config.yaml
normalize_top_k: false
balance_loss: 0.0163
n_head: 16
head_dim: 32
norm: "rmsnorm"
norm_eps: 1e-06
attn_scale: 0.177
init: "trunc"
optimizer: "muon_variant"
lr_mult_o: 1.5
beta1: 0.95
schedule: "wsd"
Below are experts of layer 6 (counted from 0) of a mixture-of-experts language model. Rows are named router (the router's row for the expert), gate (a neuron's input weights, with its number), up (a neuron's input weights, with its number) and show model dimensions 0-255. Each number is 500 + 25 x the weight over its row's rms, rounded and kept within 0 to 999. Numbers have three digits each.
Before each expert's rows: "comes after" lists some tokens at least twice as common just before its tokens as in all text. This comes from a sample of Wikipedia text that the model never trained on. Tokens count by the router's weight.

# expert 11
comes after: "s", "y", "r", "c", "n", "w"
router:507534497514528490553491537479475484538523491479495497472502515499553519466500511465486502513487474490498477534507490531527489485537498462520534551509496523518516515525515531551495469514455447475480550520542437505483499511494516448507518503502484529542534517459458531474497547473506543478545479472503527515528517532519481480552508456505518504489475511529488463499507464480503561509472513508519511523517519475490518507490491515468469491487476465530516514524545497515532458480485506481495480492502506538498487473493544509520502546518510528509474519470481527512539504473515550497523531501497483497548522468496469545475509538481460484533495500514495524506493475528470498475511510487553467505531481509539531488527469521511477491530456505514524491497509454499505488528494523
gate0:526481500496531521478475456528508505434496533451474468499545480475516507478492523503484486481510517518462538498542543462474498473520523506473530513472488490522471518465507490484471529502458491478457508501554482470451513520467540524483535493498502494500479488474499505539541492478496507497494478493439506497462509483493502510487531479533501518494491468424466486484502511533510491496513499470509503493457493452477526509503515530476542513481471468539518495468518523483498464521472492514511472541503552494488486542542531508519512527522510515512511490486506506515507478447523511498480543513470470499513475505486474512475510509556504503538505529530463491504534536515469462510484507495550509515507506502514466472430499476488486560496518494490497521497461430500514509493521519
up0:492433445519492480510524501506511477484520477500533525496506487456475527498538500509544453483476524518476528465519540472543505525482507505576470530500503482515448486490488508518496516535537484509495478527518499517510506496507484509479524531496492509523493514543501508561495568473442505497473506493521520483531524492476506522489537520527474512486514456498524487475531524502526500568437499548528501494495497528503515513515523494478499529501468505500491462475527517491501512484509445485531493498483515511523525508483516495469490508555505471462458435475460472507543516464543478498520495450469484478495471445531526488476546496508496521482511510528508472482521479516469528520497503523473481490461512522461502480530508500503474460507491497507512498513498541497481519509506518
gate1:478488426476524567533474552526463528530477488516505506518502465506487534527486490490518466509524476478471526495464504518463512507458525527515470469474527537548468499507534569470508505517487574490458499511530486496509493530559503503513483483502518511508572488502495515551487525519510509518467518511476479447498466472476494504526521512474513467526505500483478529496502478468512520549512469524513483490545483502508498481535538513457533548505525486471496547471527526470486483512493511502502496495518520508520496530488487530506466518514500524497486506483528551459534516481465506485530493477495476478495477498502519516462492529485531531488495471484525477522520463476467495505515488536513523495503485493500455522518491508504458500498509486487494476556540527523472489489518481
up1:453475507549553454521510515520459505445485505512514503544508467463498508470469537517494485535499487557514474506536492478511540500512484546476524537503476482476498495467472511555517490481490494488466530521504510516525494497483497489522497455518499532523444529550500526502507483492487522464485533540501524517485519512460525490487458518469458518516523505486550490497507440508493496491522482475500483519495475489539492529518480446510488511501550529500478504491485550505510493496520542473516456550538482489535446476480471553514503472483504532508482488496483470473506562508483483476484535526528485503534462490500492489544505545491523536484501508493490497490476495548491510492481535503517448496544554495496481516492483515494490507488480516478473521467478491489512511490505508

# expert 47
comes after: " E", "e", " Le", "E", " El", " Jo"
router:486485549504532523517484502465520486486508528519456500512486517477487470522518513522470541525473487496494507524499509532541471483487496534472507500510476524474471496502476480435524517460477479491513531517528551509546456473450494524515517499484535522464512525552519479471521507499505534546527523526487512465501493528494536496462514484524539502499544491500522490474473501445476472564538496507538532502489502514531549503465564462491466496528493485524532496526479507495501531490492495443507486494479489540534482476523541449529475511487455520508482508497506494475489525521448534478513487483491516535516515492451519468485499537501511503508522469458510475492479504498521505482471494484484475494478559492464491502526486517515535478497522487529538506492527526501475500520471538
gate0:479540520516490514526509541495518498519533487509478502490541486499484541548481522546505500518514517525491502486536538522488543458476443559488501522491486502478468481471514497497519516502503499542472487485501514505529493513533501517512464547503501484470497501493506495524497514518529550508511541502507502498484539502507502522520501516560488453480500497495480481513488517535466509469481486505498501462477534481500537482453528518468469526521541474479471510520445480484523530468508490498544529538498520526486480511540554524489472548502485489456460498505545534505496447519537533483484461520489488552473513508453445505513532483544498487473481505490523503512549538476503520531494501476522515493500515532476504480495480476512501442464485516487490470499506491509442540498464531
up0:517506477489529478465501539523490506524484501514451523452514506496485507504499490537482473518517488538518523521487539483468511497532544511511503498466504496513515480553483525485568472520491539506478489549496450481522487504490511504471496524471498510536484499511492502469503497483515470555469456511513498521477517548525514487532539506416531533470513498493503515485498499463488499508527505483511495513475529470507497510444523523483501501474510491510490524509545470527543496506488540495473483495532532517503513432540505450521539502451485495467485546482513501478485513532466502544486478507514513522491467504525509460542517518497522520490506522441463501463515502497484499503517526494487447519541504576485499505479473481475472495490476538446496543512516497519488519477506490
gate1:505474485465500522484493489521476475500534511493513487440503511437481465493501512498501477477511521493524486473490538511512466484485515570491443468505473543530521490463510484472539477459473487502511483521529523464492480529533461526493454484469515490523492477490505510500492531496479520489435544506481546452525474483487548534475536520514466480512468533483476532502477484510488505522518478530509513525504487492505528493512532471521491520516524525477499491530469496491483510528536521523513481510545500504475459492504485536466501474518493516481514551509502477485538484483459496481467549500476496489530517482492523548449489492547467484479442537539467462509489477497492486467464522526481497506477490492477528490495496536470492453516548515483510470554508503489472529504490490
up1:476515513525452481475510495501561555467509522499528513509483515521484445483514543540515462492501499474483525520520484511552517455573523479515536524501501524466505484489524493496462492515518490495510499506497486527469514499534486509546472483547472487552495479478488495527439522498536505526516535487486505513459517537505490496488520508491475513506525477504485469496454515489504493521439481486493558497520510506498520466517495518497509500475501490467520512487481478500538524489489535493561498496465504470521523496511529448531458489453490457497508489532506505526489491468504478465526518527471531444485445471516502479498488473491506467564516486515481520510463527521509493485498498543504497512525527471532501463542503501477491458508507519517476453439503514521482513487522495

# expert 114
comes after: " the", " and", " |", " a", ",", " his"
router:486515475500490499475500450470461515488465506481497482490564499501521494521504497502502480513514492518453503480503495455532505434515550501475506499477454517485502478504491461506489501505544491498454506516523494509460495475494468447508459508475505507492537488454526495494513482504519479556486454496445491500527467501461514494517469496507495456472492546480481508500463480517494496529543468482510526492486508521530535496461474505495485523481474522477499526504535497481501487435516484502503476518513498488562541541519493485504514430530523547478520498524466520500491478478499519509445520467473442540528468433491537509486494506534481550484491490502516506525498527465479468496470517496506527523479498491464478489493515475488505444488487458482502526529487498495478476514470492
gate0:541509480512496476484515471504552517521501487524522511503470496479546508501497472497511502466506543512460524493485476515515449511467484462519472479484476466536499565521471529522529501507491544513505520483560524534516503504491507469473514503528505513482525519489512510489466485534496529492528489537481505524486448500443534481491491514502469547517510488507528466481512481492532552504560514509514488539459480489472543485507515499469541505473501499504500529522502486495506494484477516465513482479554491516513477535509475517478550503543510543480510495451490492488460515522494525513526461502464465512531510502499560504458470512477485493496507532498465476523528511531550498481534525492513469480513515511460487477508466477500545460556515490494486444514532481499486456503469522
up0:503490504495506493501437463508503519491456476540451491467525510503473483506488490510468514525516444496512518492504480529475530536524452517470468499497502468499492527490488504486489495445461504543484510517493509476521454522471454516511504532486512418449508528514479500471523519536477510524484481525527486478504500460498482457517492500469545487516511532490476491526521469499491504465485467523525475530521480473503508462470473543492471506527476546476485471487533488502489477520487530492513488481479524442460519456500472478489468506482458533464503533483548446422492484482525505515509517464486494471495499459517497514510513519474496502518479483463495503528538508517490509496483481513456483512536472501498517517534524529530493493523493522464500537502514516474535487486494557
gate1:468486522528458511494469528510514521502510465495510539478492516471496513506515442455534504488508493470487510488537500496465509510480551471521492518473530554488504536495474482469477469468514502489459489502526512535501522529530533519495520507511518487515528564503494515514448438509448491519488481479502515448542489470478497504515476485532512505503511522506467480504520457526490510510523473534515494490527460496496496504523507540546514511483501538483530514497509505440489514497520475527472482495534505546551515492472513523504496471516532532514514486487485477545541480502482495495513491508511479522543554513494535519474500492483522530493507541507521537475507475489497514528493540464495495477499496578477436479491478530498483535507496471465537454486533492516521475561500516
up1:482469473513478514468517491533465499498513469473514542497505483509459499494500527453493491514470492498465476508535538474484485455455527539506476498475466491511503489508465544516519513496532459482501423488478532496486506497530533461517502496503509501485491489491523469530457493505490524478501526503511532448497510475464496516489449477482503513452459502435501505476493446515543511488495516531481492527515471524507495518547485469502503518492522492498511542455485491494473448490497498456511520516479517500516488527475543502481475449523503479502549514458484437502520463534537488467512479495541528493511516482474524508532527520495528481501547499468527484508500524482535561514527515520489458500526500475493508476547489499531548477540509498517527495469491524515493493490523466

# expert 91
comes after: "\n", " —", " 10", " Win", " where", "–0"
router:503521503514460479473496529526535506525466476515515485457495526489509544479527497520502535526512477551484506491547542529530515469460496516534542492539481534490465492493534502489483498515462524481464480530496515516525465467472512524470530520515485530469498482501510463520528483454509485462511528510516472490474495534523459556461498514478541519504525534485510466466514494497482476476470534471499496473544481494509505495534485475497494536493540480495505489546518513506504550523473484510512477478459511516539509527530510541460482524470547498510498517530484489487539529516499454500521509531462508458478473487506520509490539508520534511457472511473489527514532487518485544519465542500524481497529484454509538475503503459511448504491470477463478487485467504508540520502463491
gate0:469523524510521478522495496517492450486492528508536564554481510489540510476516485496466543505511522496472496522530469515529483482515495548497499556568513494476497486465475503488492481542476496454518485456528488507522483521493553489481502451464498509497567505501455515526491485498490520493492489470528502506503517507495501519533493468499472505516520479491508517490513503511524485481485493531454495462518496509512472504509513534542525538466513484452466479480511507476489520514453498444505521522489503470498495504480522485512476494494499460474550495514519491530498527484501544547420459548454452502520485484481514475487487527523533533484453503526468544528504467532494456461517478504498472486542482499523514491511474498510481515481517487506495457486491467520496497508456488
up0:533484461445505508466478490510483525467534508492460471460467544471467508501487542509482474486537498522504509511479541482509550511475470454471543533523464511532514508532422459511481512480504497523482447485483492481522512438494468495506509491518518493525466520523449520509477501531460474524523521536476456485497483516477458510529517522514474467489508516502491503475512512469464519489514521472535527503486544475490508526503491490501528525506515569478517490519510459510488456518531517505549515532480516499504510510496518507503520530520507537522498500471504518526487481507514471507489512460501503484465513460495512498489491517505527515492439451495496480489522498529484541505477517494507490477487488488488456511495581526476487493491491496492464465534515503482460469458511540
gate1:520491529512454537474571489497507483505507462495445531422569473499477520512491490518506473516462538502540509487503482466498464520469475516513452513507545522497536514444532496470513494522455580521472510500493543496543528529556499528496498515522529482504503497512506478467535469498483520438484475485481526506489472508478479472503503502507482462499488487500453502537507488488500485467520494499480515536461475522500511480497508528528498499471455491497486493505466463525517521522501484526524512558509479440510468500467533531554490531505537518500487506488481512494533486535481484486485463517501473483493478481497498512513525493532500517473494486551532459491507487520527510496496483502528484504487498521505491494533508468491496495493481494531460479498483496531470462511502458
up1:537473507548481547529556497500537470490480464482504489454509482465481566470450509513528468481468501494489472528491453497504477507480513499464486491530567527489514465483505487499509469525533536500473471485489507516499505530551482518471498538482530546502518519465503470476519487483492534471473500507463450470467510497495504536521547522507459466507518489511474516541508459508480459472469476499497532500469503469468515502492519530515537504474502482519518525486509514487544495510536483481519490546477471497506494503471504495488497531524516500513482433528489491526515518510475543470472517539475487452501461512533509526480511439504480533506483487487506494524489479495528509491528509470505527537462484487512471483544501512510525523474462511533523491493513508521498481482454534

# expert 88
comes after: " |", "==", "===", " =", " ==", "th"
router:454483482528465448571482491534509507547497510526505482490512499503477507454537480498490500554523532454498525479495489501498513451479550471444464491510469543495532504527509459515497532530484562501523461463511459501492534506505484475486523472461515501532496484497508486459483489472563506501515504465492505520466474488463492489512509495550482491487508503495446489539512501542491498514494544502480475497521481525499493495483523506473471498533460492506519502489500510504535522506488506506542492479498504535503527457526496527507508522429485526484493531493496488506515455527551494555516530487496504520469520499484530479489461515491513541451516472536469535490481519476500499478477491476493491514542501494519519473472465536506453533534491486499470474511482515483501459484494483
gate0:501460530460493525488508468524490536525489544493504513494514525504501532486479500455518531525497518466539497535474531467530498514473503472498529504526526477498491517484513446492458507517468512532516506467476461527530502499534472508491459502530513487521532505526530482541506450513511484535543472534536506560514498477514503476487511524515536445492532536489493525486491501482462482473499520517483501506558509469465486538507494531522521479547463538513479473498490530464491491471524475517488504512487479544554511498520471513531491535498513511503474499460503527530504491498491473517475494512477496506514496515537469482510458551493495494490515516549508496471442517525513491458534506482474547498513504504511516481520505490475494538486492559493545540466541475469489485508513563
up0:482526510503483490471510462506491471547506528474492543513509559499516530476471495483503523502495488473524521503453509492546534478510544507496482525530562485519528497462513464483505526561482483480491473550505509513510482519517525477477482513524488476523494521527547514530529462497501461523467504537496495531486521534550503475460489499501507473470489510519519502508441496481462524513522478527512510524504490453473530512462499500473547443517467536517441494491480500494467522504518466513514523512470507473556503470529484491502474494532511505481504514476495528495521483514497495546540500512499484491542495469510509507517463496497501488488524497484494508527468496502471497495455479510504488474466573509511483496511550497449492500499517558482518514426533506494493490453528506
gate1:490504481494489486514489488528477457504513488502481489505530461554447501503489469518501492495497498472514500508512479517467487530483516513567486494506519472500512495481497480532426485484496484525531553484471525489492522497524504484460528476501475525485558525527509496477462509514508517497533475518490497490505518497538536474531515454493473486446459497485476444472482496467495491485552507491535487508484507546518512508541552447492516528574476534525515481480503495509497549459473514450489485520492483500537532475459517476534520512489496461531484539493510493465485475541530513502507482468533479503479497498483513525535484521486464483508491539493494534468509483495491492490467510544498487493490485468487529468505449539488483472482554482531501517516546474533506493533488472
up1:481504523508532508487518497531451473452487470487520481499473501515479495496505471503542499526485519531495497508542520501509509493473464491481488510505489478504472554530531493511459457447479494475496502473505500503497551480444500489465493484517453501567473489523522471529473505535514455481497487529509503503468516518484461488497513508483467500513495515534512480521521497469470458509530521483509485514470516447491507485467511487499560486533473527510476530523526459569477484516521535473520483467494557539527538482510479488506501531503540465510531462487521465473513533544470487492530486475487464515471512481547516494472544484498503502490495504498491508504522501537440488539536480528506475461489523503478485521490501476506501505523518527501474461551562484484507525508472513

# expert 60
comes after: "ci", "ist", "it", "n", "t", "om"
router:538508487463451492490507491502468532504538496492483509473510483488480515511507510459496505503475477472495473529496495528540498471510494489529490529503449531498519527507531537476459480468486463542495549517482460508497466483500491483519524513525464443499495533451508531552466527521484477485540472526480493495494550478493468503533447500497531514514454537510448522516510473528506497479455520478466508540521490493461548513534505546548511486492465500440483515456508549475502485494506549534540511504506468481530477510498506531506512469545500483506506461496497525540501535507486520508511521491527537471527534477476479506477523495506478482503494519502516541488510548500465530464472486545487475505489491470523507512519507481510514497539512493485478504445503473507532500515525518
gate0:505509519458452483507517526516503471462502506473465522494471497517507517534525507498531546453507503512545499476503436536492488477469485493459471483495506504474505481491511482502497497503494469525499514510458503498521482503473499508494486535515509479513520511471492487529527497527490474531496519529510480525525520488480482505567491478459464492512537519513488510484532540499515485494441532541553520501477487481518483510495507483517496530508512497514477498469487501491504502480533526511497479466529462506549474478504533491482489486549496487516485479504507566503488504520500480472441517499491526486496509527544485508470439521534443484515488513492508495484534510490524509441453478591510560492498508480539558536479508443496513501486521447516525489482495522542494539503485476
up0:468440501489451470484507487525482546503524491503536508493551460486474496524480545472499501497504465460505516470500493489470523512486519502493507465501502457517487513487520547531503546533511515482505507452459467488491522547515498505516483508438486512529496448526497473491460456505437515458480502492485441523473481512471511462495497503503534493470464466511502488500487512482491536501487491492426545504481498518503459493518499495464491433536450524504498511508496492491519479534542506482498534498490506502474506491495506492487509465524505515464530499487468533504489498464483494514540535488519480479504486516524467491496507496491534464499503528563447521510507494471460456526513505517504505505491516518520519488458563537482507475476495498472488491519536518488470457509457513
gate1:485498506464544543520537469536519525526518553524506463511491489458495511473481525507465487503489542477503549518488510513538526493507488504454532488462508438474479461518516460465471497466484548522529513540501504476534465489489511457486539497484474525491545500478523466544491490524466443462503493501511416464503506516554495481482520511483476497499538509491490481508481485479516490520487484512501503480517485518504491490502520513489456487585487533434516480498515508499482491507519530489493495492506510521512479510522494485512516493494536475512474477472506452518480454514462508493494483455506485557520507502524498543511490524454513497546495490502507513531497504474488514521478484532491478521481514490497511482538483488460481485490548519505496510491444506484510499469446501
up1:494534516535519498479529468494499515506498546485496513543480490489519529475520523451465468488488545527521484501520465480531479531520499505516469482482505529535467502487502470473476527514441481458533502482516511488489464465548519457507538528513517456522469499514508483481502463472505474534504541518480488488530475461487519489468528504533511530461528506563527512528539520514481468544492512517491490534480482480520551447481492509536503501491478520490462505474480492467470500521535522500471533501507520528481540516505486477517537473507500467494476535502570518488498528510448497498500516545542491529539471505493496531480529514486513492545525522514475488522522503441473496459494501449490466479512478486502491509504489514491505511487531522526453504510473505462489499521530467

# expert 102
comes after: "\n", ".", "1", " such", "\"", " Born"
router:492530509531492475453521499512481478523477472523531482502486525520516479466513485476560506494507480460472457505480500488490473466491467466530499495523494528512504463530496523462504516516485531533475519519510511489518512523473510501500509537508483500511500451484519494501486470481504484499512518492470493461456530503526471505453501542460456513486499515471539503486496472483500514487459504476503497459448458512511512486497474560503541513459513508511475510528497473530465515532456468445471468509465493550559494517564549531477483531459494507486490546528495505491529496548519483500508496512502526446465519520496490526527530513539536501461521506467466487537555513484559520493496504528487504489544512517505525499514477458515490508476452486512500507511485497493498511477494466
gate0:445472491458537517482474472508522499484461525476485505520500492485489546506520494509443500494514517502504481532503565515520527527515461473478520472513478504562482528507456483523493450495502468501490504505526506492479478553473509496480496516494513491507507502501460487530471459517521493531483472516504508480480486502504499533446528504500528539552506532484496530511474503489523516539548524538509471509451471546514498482488519507534498487450478471512499532463479489543503494493491530462486514513481514488517509526505519468489479540485502504538505464481556516486495475555533559524495506522542436490523511518485516524505510536509503496502524495528464502509533476511531494501516490465516472545523497504473474473473454498498561520497482522520518440504500511502486457483466478
up0:456509545469561515526454473510522496468485483489500499488493571499500513516488529490466501520538472477508477496526512497542516520527476517512497455505501518512492501514524467512515458529483490527486506517520473506489504506469502525508494543522488498502513494531455535491501532526507524517462449526485519487531455462506538503498515472479496517518514529512517488508466477525533514485502532530521492523446474522466498480534536529519505484452480452492523512491460483525470491508480468466495529528462509498514530535524477473535525546505547496544477454529548513527537515519490496495469505506493537466519515505499489494505546539464516467485503498494506476501532475480520520517497545525497454564503455525505534447502456508488517510527465520510516474488535511491524493497517480
gate1:503485504450533522505478489475504492527490508497490441529553544509502492567530504476496478475496514504444492511491473518455503538488552486548510488510517491532489472478490450519520490468526494504486475510541536510469519508522552528510484502457475532486476495524523488495504500443541517524470446528511476460522548503529530520454501473507502520538492488475504538521505490487493487500507536477511520502474467500475492527457465492469485479533492584477510531541513514481515491489514515480505468478521503541508503522505515512501496464537513546549499455493501503551507493503484516533524486464497513544467512513492452498525512474479513518521545523502467480501491501468487479503513492462541479485474521469508480503496511508521495495540502500507502473569501474516493517507510504
up1:464463423450513453499508536486500548549486476519491460513516511511507500522500538507493515505481526490494506484536494498473500502441553458514527491553508497524498479461526490546463486515514516508512469543524505489490483510508545510517485494465420506479492469498533476527499492461532487516509478524506522489477494479545524478491536455476525522548474506444525510520500477482500522514497530487504500490476456500492503525466493485446508506516510539483498500523492501471513481515499517459506497497498472527516525520496501500488522498476557547523449519529550476514545512510511472524522490467546513511473507526459518528509507475494478517531523549500496491508482492468509507518508486470535472484502525511507545506512468529484502485526510446496510470525539466504525524494506493

# expert 9
comes after: "a", "ia", "o", "e", "an", "y"
router:531442515489520493516486447477531523534505510520518483505505486467501429463479507507465494508471448528534527511538451520525478518507513542493467498475475505505521505535464500507515446477487522502482521499521510486500505461498489507499467468501525468484482488530443527524497478486487527547513508497492540486526459516480492477463502502540485473542466488516501513506512511491510500472463474446479515524501493467490458476457498498509520512517531479477496501537503495519510524507505502483497490508473548472519516463494462436486510446467525466518519509518518494438499487493501487527510472469471530495488446486464491496493521538516499468515504478479514501490512455507514479474516521478491442516514526466540473470509482517512516493550468517464565504491500541517464507489497521
gate0:460536535469503553528506510502504516464504548496512557534507493486512477493516501495517487508522458471476550521529472480478513493513502507505496507503518535489464502496488497474477462459513498505542465519467533520515499550541524515477513525482499503553531489536472532534459543517513531491502474485508500485525477448513497511471510483497448496496504510488525474469520505517531520511504477449468507490503515515530520536495502509509519483489497484490490513506498516506514470529544495497557526487475464567486521469479491464501482533561533541497490497531471524539454507482508518539497477457510513470503494508503467519519517517508491494516494493432497558536503542488536492505502495465453498507485494495517535509488530501539545531496495478513515476539484438530484466489481496
up0:484490472524503499480484467471518477513517501527504522481475486512526512493477495532495497500518538506482476500471503497514487471489506519504508520495529470498520483514458508519511525495452494481487489484531529506488462491516467515528535516478526462473550576473490463455513536483539475500431513491493487516505469484533492498493479482521571472423492530503522514513473529484514500478516519486497512465530486512536530476501515481517506542499529484504462494476539507504500531479493482476509509516448490531513525511533514490475510516488505477502452570499534502498533501448492509482461496486519485523462519450515560458497483511492531439487475492491540499453483525482485538463502500505455506507529455532466484528494473520514493480490534569505505493519526537495508501505481498
gate1:448504460537499515502487478530480474508490531479497467494550500471530546469532480490511469450507542522505491513561506500500495490482532508517521477491520487522530470500474498511541508481492459479502496521482488512508468499482534479534494495497490490495503501512496497521515494483501490523498471479560503531505472504463499510526480469504486484495510524472467506474481493495531565459565547510523506455478459493533498541514526495548513512489465507484486474510500495475502517532499451511471519488493501506507484540494484531509496490504457504551462470522505483468472506457478516528515444474467510513495497499577494511487506509504546514512472523481491490512485445558493516476476484529493469494551518510484485492488468486532498464544475533487452556494447498485512485482484532
up1:443466471513540515523522512501520458509467515512502446499484526524538510495516496475523486506557495486539551498522465549518550474503486519494510504464507477534510454529489488535457553469493480533493476512477527499476491532536544516511513527520457563512516496525499528539535470466497500486463518486570508516487522487488509525490441465446531499490468514468476482488482455502550534495516487495532494479494455484470521508493522540529550465526494496470506514489481513486502517501507490494468541482511491525508465498496495481496496501504484494516491483479531540472526497480496531518537469490493525486499509563526469531463502518526505528507501526480506490502522449527505487475499475515511479486508466541481500524480508522483471522529530531494511507495468486521513487475517498

# expert 28
comes after: " the", " a", "-", " and", " The", " of"
router:487495468522527477533511483502520506539471515514491476469544459475474501497511520513522496538499449515521492455476528525497516548508524474511443505528476473517514453480526473528494516505509520473520478499477473486491480459497470521483499470528504476488478512494521471492507493477494486478528513478523458535449520522501508504495492475520469500487507489510508425556494517531473490514468541498493549509523525496461493520486459505512520518531464463497537497516544514510503466496477532541565490478502504495551508498522452499476496463462486470514511522493475501476544465463497508473522497509470524520442444496500479504501489537475478527451555483493444527519489491512485503508518488508500473498509529493485469505441464527503455487511457511485490480497489486483509520494505543
gate2:511491477471516476494504489542488492487493505484475497474473512491526515490443471508501533468484520503503471490488500512501530457481520520465492488459503541457482497507493458525529517519483532532577498513492512484546464501434468469440486485498539507498582460484565512499518493515520497470497538515516499503478502494486482519460488474468470483503468492489498483439493487476493463496537475482520480501485485468488490477516501505530504467505465503499493452495515504464488506507452456510480509469494484466498499454544474517508518509461504533491543522481474509486500523529459523492482455495507498523494472483503535525487496513473470525479521505546483493530519467510517462507529494454462499512522502526494518454517494485490465489523478523517552527488540508458481491473509545
up2:500505515491524507543529570497503510515520501470516523498493493465490561526481476520552486523526535539493532510466560503518507524507513458518529524519479491461493506531454480476499484507507484461510457509534519510473482555510489472468511510473501485518501525472507509443500477466481498471504554510504494508472522525497506524495495483518502508456526506507474489479489484466481536507562504460481550474493469485457506473518534472534478464488527497517521494529482475508495516476498490527516503508529531484511467511498480472534538514494467504507550489475495539472474504524519485487510492507510463493475476499542491519517542484477477508474515456524521499510472506530453463502519502475489439485495518523477465461487483479517487467517534552480488469499469451558484472483498484
gate3:448504501514463493495498502472477492524519550457541556496503512491492527505521459498533498473523495540523499485479492497496522542519486523520515470556515466508515483513487492464499494513511539502491485565501506474480510514434510539538462543486502510525471513492454518491485499493516500469511495463468477486553508490539508500537474524509486512503473499542478477495459539500480540512532497484454504499488439491469497488522460582497523493515503449468498546540517523474502452502555515526503477524491492506499553488521468548508485505472489451484501546529474494485513495466481484476501504479500517520503499452481529496476477518529497516514497513517537523498502526504468515451498492503518543536513503524481504486497477502501478513509467484529485489469494462470520463494522497
up3:496517512521480490523522463516511435526479495495526499510524496499517478506480509499472467512487486526498476487460491485477482520465500520491515486502504488495485497512443497464446526501521561522486569529480441491516493506491476536493490489493568473486507479491514524504469505484469510509492500484477489462555439492494431468458514547473556480518487462512492535493475526537507496452467491496477483477501496502516501492480472484457504496514559499498511484516506483484528540506469511522491438488467503477508487480495485475525505493479509456491449509495513520479515445500509514504475493473489492498485497514521519518506467530486483519505527546521519490517518481548546516514476525485496454494453459523472499502565456494482513500472473481504530491480492551503514508472509503

# expert 81
comes after: " C", "C", " Ca", " of", " c", " Cor"
router:525503497514537504492501493504521485478493519518517531532500501465507478518555507542487469532501538539534502533479513492486525543492469520486475502527460493533479491485462463491486472513497497490525512448495550483547485488525512506466460473455521494491478479567509530494500483480499480486522499472511530477531479504482502464472505497460491534539481493522513489504538485505466501514485481558474496524484513505500576502513517484521507510502539516541507487486522489534536533504533498555497501522527459514483507495505478489528485508475501471503486490495515480482522542509559505509519491527497484520472475471497542490471539477485453513472537471456532462486520496530513519557540498510510484501511532536497494490480501512505525492511543514548529511565475455528528497499446475
gate0:524540500500511493499498508461580493479516471514457468496509494528529484525500468529499517517464526529491509521536473452461496514502451469496512492521514519526467470473454467500477502496526534527474530508517484491497483478511532477507489478504518492500505517496494481516518540457510494467505499475477520512494490483518478457455479530443470515520481469449523518504456463503467447519513517497486483514489518497516511525482504467529517473484508468502537472490469488434488463495486536518510485510522526468484529528494474500481518512524487496510526477456511486503441501503515490523476522470575515484488499466461507514458564491557481484511468538522496547518523495479530504539524525490526500512522482511531499508529516470485522502486486512510500450546536465481484487518477485
up0:510486503493497487482473512506557493508519533533464474484527519490446484513465509535503497525455528481520476508491503469482481487518476487456523503488502488511508499450520484460514524513477481515494499516495460514518507501499476470504528514454539479549513462528517488468473528508551474471548486516458507525496494507480467505460522499529522509493444479456440516526479491524497512495516512501487472512528473492495515482502518520528492526491485494510517507531513551478558470512508502459470531540504498508487513546513452491525506490481499493534498535490526482447444497537518529553488507521559478502508524516513503473517506521515511477514493457506474458538457558489478511500497517495499504503460527505445455487446468528495495530488533473503470497531494483478514484532520468
gate1:456535463495500501475481530504491480468522513479494504501490528503502505482492472466515494502528519483471496490504543502518494532494510519504493502527479504538447530514512530521488510488521508459523471524528545494525525509464484491519493494521518527499539521529481486526475484502443514541510541513526531523494512507466520563490493521445480527485507492486484495522527510508501551503563471545529522527468521495501505504508527511518511504495494471514505500523530538511514441482465518446483459508479517474531436519561532509508498519519513505524559467512525485529520543506500510479504500501522521522520495505500499518482507497561517472480518507514471517510565540564543474477457491542457529509501473482499450517461456495516506529469497501474471476474492476493496489521491497
up1:475517496508522474507472462527561526524515483530489498535486507468480475515490505523469525488512496542504453510526496493481496485536454494484496493444552492488535459472480501509496508497519549510488504478483489488456463548498521495488516517502469508526510552447513533513542505505551490479523470496512509522472495459511470522482457487570484529533494487476471547505501513511481490494512525506496502481516486542475462487524536489522464447489513505466468493496483482495489495467510521519492519471479495522529497500491495508521486498518439496477473520486490503514480498487467488484516452499473500513463496500514454486521484525444490496549459496514462540522482465482445549516498515470514506461492479500531537508482534523521489468513496527497537500475472537486543565511506497